Weights of a small mixture-of-experts language model, trained from scratch on English Wikipedia.
Size: 20 layers, width 224, vocabulary 23917, 27.4M parameters.
Experts: 6 experts in each of 20 layers, 192 squared ReLU neurons an expert, 1 pick a token, a softmax router, a shared expert of 192 neurons.
Training: 249M tokens, 7301 steps.
Below are experts of layer 3 (counted from 0) of a mixture-of-experts language model. Rows are named router (the router's row for the expert), up (a neuron's input weights, with its number), down (a neuron's output weights, with its number) and show model dimensions 0-223. Each number is 500 + 50 x the weight over its row's rms, rounded and kept within 0 to 999. Numbers have three digits each.
Before each expert's rows: "raises" lists some tokens whose logits its average output raises strongly, later layers aside. This comes from a sample of Wikipedia text that the model never trained on.

# expert 2
raises: "-", "|", " included"
router:485467588469541498529560414519469494596444503508440571437425416544510468409576457429535523527446473440598463489514470497487532516505458544475532435462579453507565553455547590523525570538582572499460534604542433620413580441455507522441512541560472447536428533498456391466514469532555468548420469547518455604493600477506368463445467536575538443519504533470487502570426478478628526532547511542490459507574525527511432550539463454480530462547464464542465529515413461455489500430525545517521577511501446502417484527588494472493462480459426549394488474588489495496549498537505447474509562523421434453440544574499428580451468547468473572582479546560464517480466483500551500520460
up0:542442442451400413520522460525610555506476533572405508558492567571444552513557454420415554481503441584461439580473510461488566469580473434614479481537498463517451512540452598421578508492412498545430504526502474449476524458479494575549482458521522496530484578638501560488532500477628504476476525501517438541511523498440489518431502466557482550504518551475464471556434521516463525438427452508487577477450503454416441495484590645528519513430540541473567524499560441489567427516449516497495536515424460526400522528482463526479494548536440528505460573498407450524590560550583494483530425407508596437496470448523516518431583511551500461531545457553533463530519547433580443483469
down0:431435464459487385531512458519656546543421486543456418587493578605422515558568441531439563449493508490507412551434595484405495560424466495521505524536526502437500508497422615516560384490483540535476495535408491417535499468503438494531495503505521417551527536551484492485432463507508497432539510440502397493524485444520515518508518490461426554533398417490444545567478570495486569409471511449493523517487473412584497551559525520524568503546523451477513493512555430449550476581535481501488498487424530520514569512514547451544439519516427557458471603586429455559562570552489508457493488450557594507521491412531489538434518532577440425540521531535576529595574506448541498484503

# expert 3
raises: " over", " up", " the", " a", " on", " part"
router:486496370551513489513456561503500532464523555457556532540555614427478581491490550511494427482509512477446490475504524519542504510580493484485495525594547470458454545462481498544494567586437479485497446439521594464522467569511488547525490443460454535457503403579458560520490446436427554472521539423439548439487489470450592500527543437462449520504479453525519433396613637493459431472433480447500507568412491582494522493497521568530441493516543472464528442509544543535499533505417433518501467508495498421591563448374553500496531481486496491601524498410512529562499562484507520577484486551618591572563443469463597416544540477394523442430479477503488487570348509494498443543546
up1:580445510480406511442640417453533441486477519442533591548568477505618500553512504464513507501449541538479496601535434457538485495577567491532483422485507542455469512446489479495418481488394477548546475525436499511457563515501541516493487575526520554407329521475574496555579480480510539473450419430480531500485477483439473497479551553487518502492491435558580582551537510524543514466473480598476525501432495584488510391574554577508501532469439555501494425463524527447497584499568513533426567481464464520430504486468495539446511397605569496467447501503463558506572544456516486517557497463507402495413424461577458530448492507550559431538468417508558357483429420493555473520528
down1:449500505476510511489486590461465494428510443417545516489539517357489522526498527396562472572529563520537453483420459483516386567500474615531450524524560505420520527497529451486402556520463512485444543449462417514494462558550631451502626559435460482494506525501471470557577602490539426523531573516493513490467446455450468535576589513498413517530573511467578543497559478563472508573515485506558547534430333479518468385476490552513466526482446520463491432481493525504519452518492424487544484467512462539452579495479592530577591458506557487500434410465484538537535556506438509477479500544460480508495539513448561574435544587541585517567433476418546468485506437506570443553423

# expert 0
raises: "–1", "–2", "."
router:499521404452477501518476657529520519490557484437519478555537577478532506518434522548426535449526500537345499490513469498532528488430491522583524531543377510459452584548481465505524450414452442480538485462512496454470462528520603474582490485439492610533527459417514578479375590409520517475517481429464545450474498521641599574569467447410460546459424471501459405521442592505471378484465502532562554535457524548506553474481565502524505497468528471458509463515564496500532446575452466478521499467509544470515459467380517488501515536493590376573524449477489492512421521476501537510485479470484511469530521581438593440551600493520522518442512449495594481501487430492483519434559
up0:446443451511538503439554414518515472427479618520504526526482498557524470472499525436479582526490519484543542565556455500430568510516601404544451442510538473477534451489411479448499515457513431561529486615536513522492416505497474514447526460519567518481455453489467497538538453502484547561478507481509532500414568504425468507511497574486543521395541416577601495517431514492551563476465550496530504470502551541348493459546574558447568503578544508472605462427397467472506507498523507478453499605452535477527563527562557617418606528562525493435390519513513580520548526410579401482592485454521474559462465441518523486494545427492598443515559494543505502444426493364505504508488
down0:503554543498602459479540449424606451423498462495488499426448557567533610543474539553411527496495481479447470538574566614502451542433467474510538485529562460583537571466500445482532517548516553435453503499450436520472490469515578533382554501477584533545543494408450566481513506485399572553503376333439396490569514378522548474495580453574544526484456510470459482482546516546533476433506429504553507528468395535442496527481504543561425404472555509526476450535522408477527536428474486536498508559474557632501479473544496435467475454537547573543467497513520536542490574468480565512569489480461555526439557518484503498461514489473505447555437517550400570547479487474458478527548

# expert 1
raises: " Artist", " Nations", "ever", "e"
router:511525353502493452481479585564503556489618513543557459571554595447503548568420526533460527482505469518430557492498533529507575537538495511511516552537436494502462554526440439542494417504441487496514500459517555473466502567538539488552514471416459627538543430566522560474458545430459527455531534436430515442461479506566554587622440469439475536501476533477516417590606634497489458478461489480520536526515473605509556500478566479534496486470524495458518491507507575532572448626489415506550471456493573462592487462362513486492509525526611348590514417466522536533485447491555535521434480537568531516497499604455541454539602489480508473454502455503498510479506417502492510464528
up1:546501476513441449390524506448510587457520552507496586516530515580469464446527493438404537441473454459528523567599468460488560503460514469535539368533509457512506538560451475526522496502556454597471443550510436534530457521560406537541482499542538494438446470480441525499512491580561550564505564504606560476449484508509522465535474595491483612377487527544573496479525484533583448474528542525460511524456616534433476518600439576519530544558577576447545537333467496529501568429493411448438505521462516526515519440459516552429592500524479476520503402487500549495478496469555440416585535489472476489478507417493524449432513515510493449480578535487451464470517462382372430534467
down1:510531459472551554482460563565505487577475585500561545541399530409536426469461486416580480536576525521550541573360611510514464558546483560486466520522455526504502509429406427525481498569457512382485604477531506482514474604489521486561428541533535565463499482484522508547560505491500453477592517547476523397594472507502529486544442423411517510460469458499482503403422490425406580508482530516549480496504407486537581520493429444622422496485412512456413456590544453520486465515462481485522458484517509507534532560528518514513470529509486563553494518438410433357443472573493455504529540561583431481487505561420559527478524462568577499499610451509476469511532462496499509475557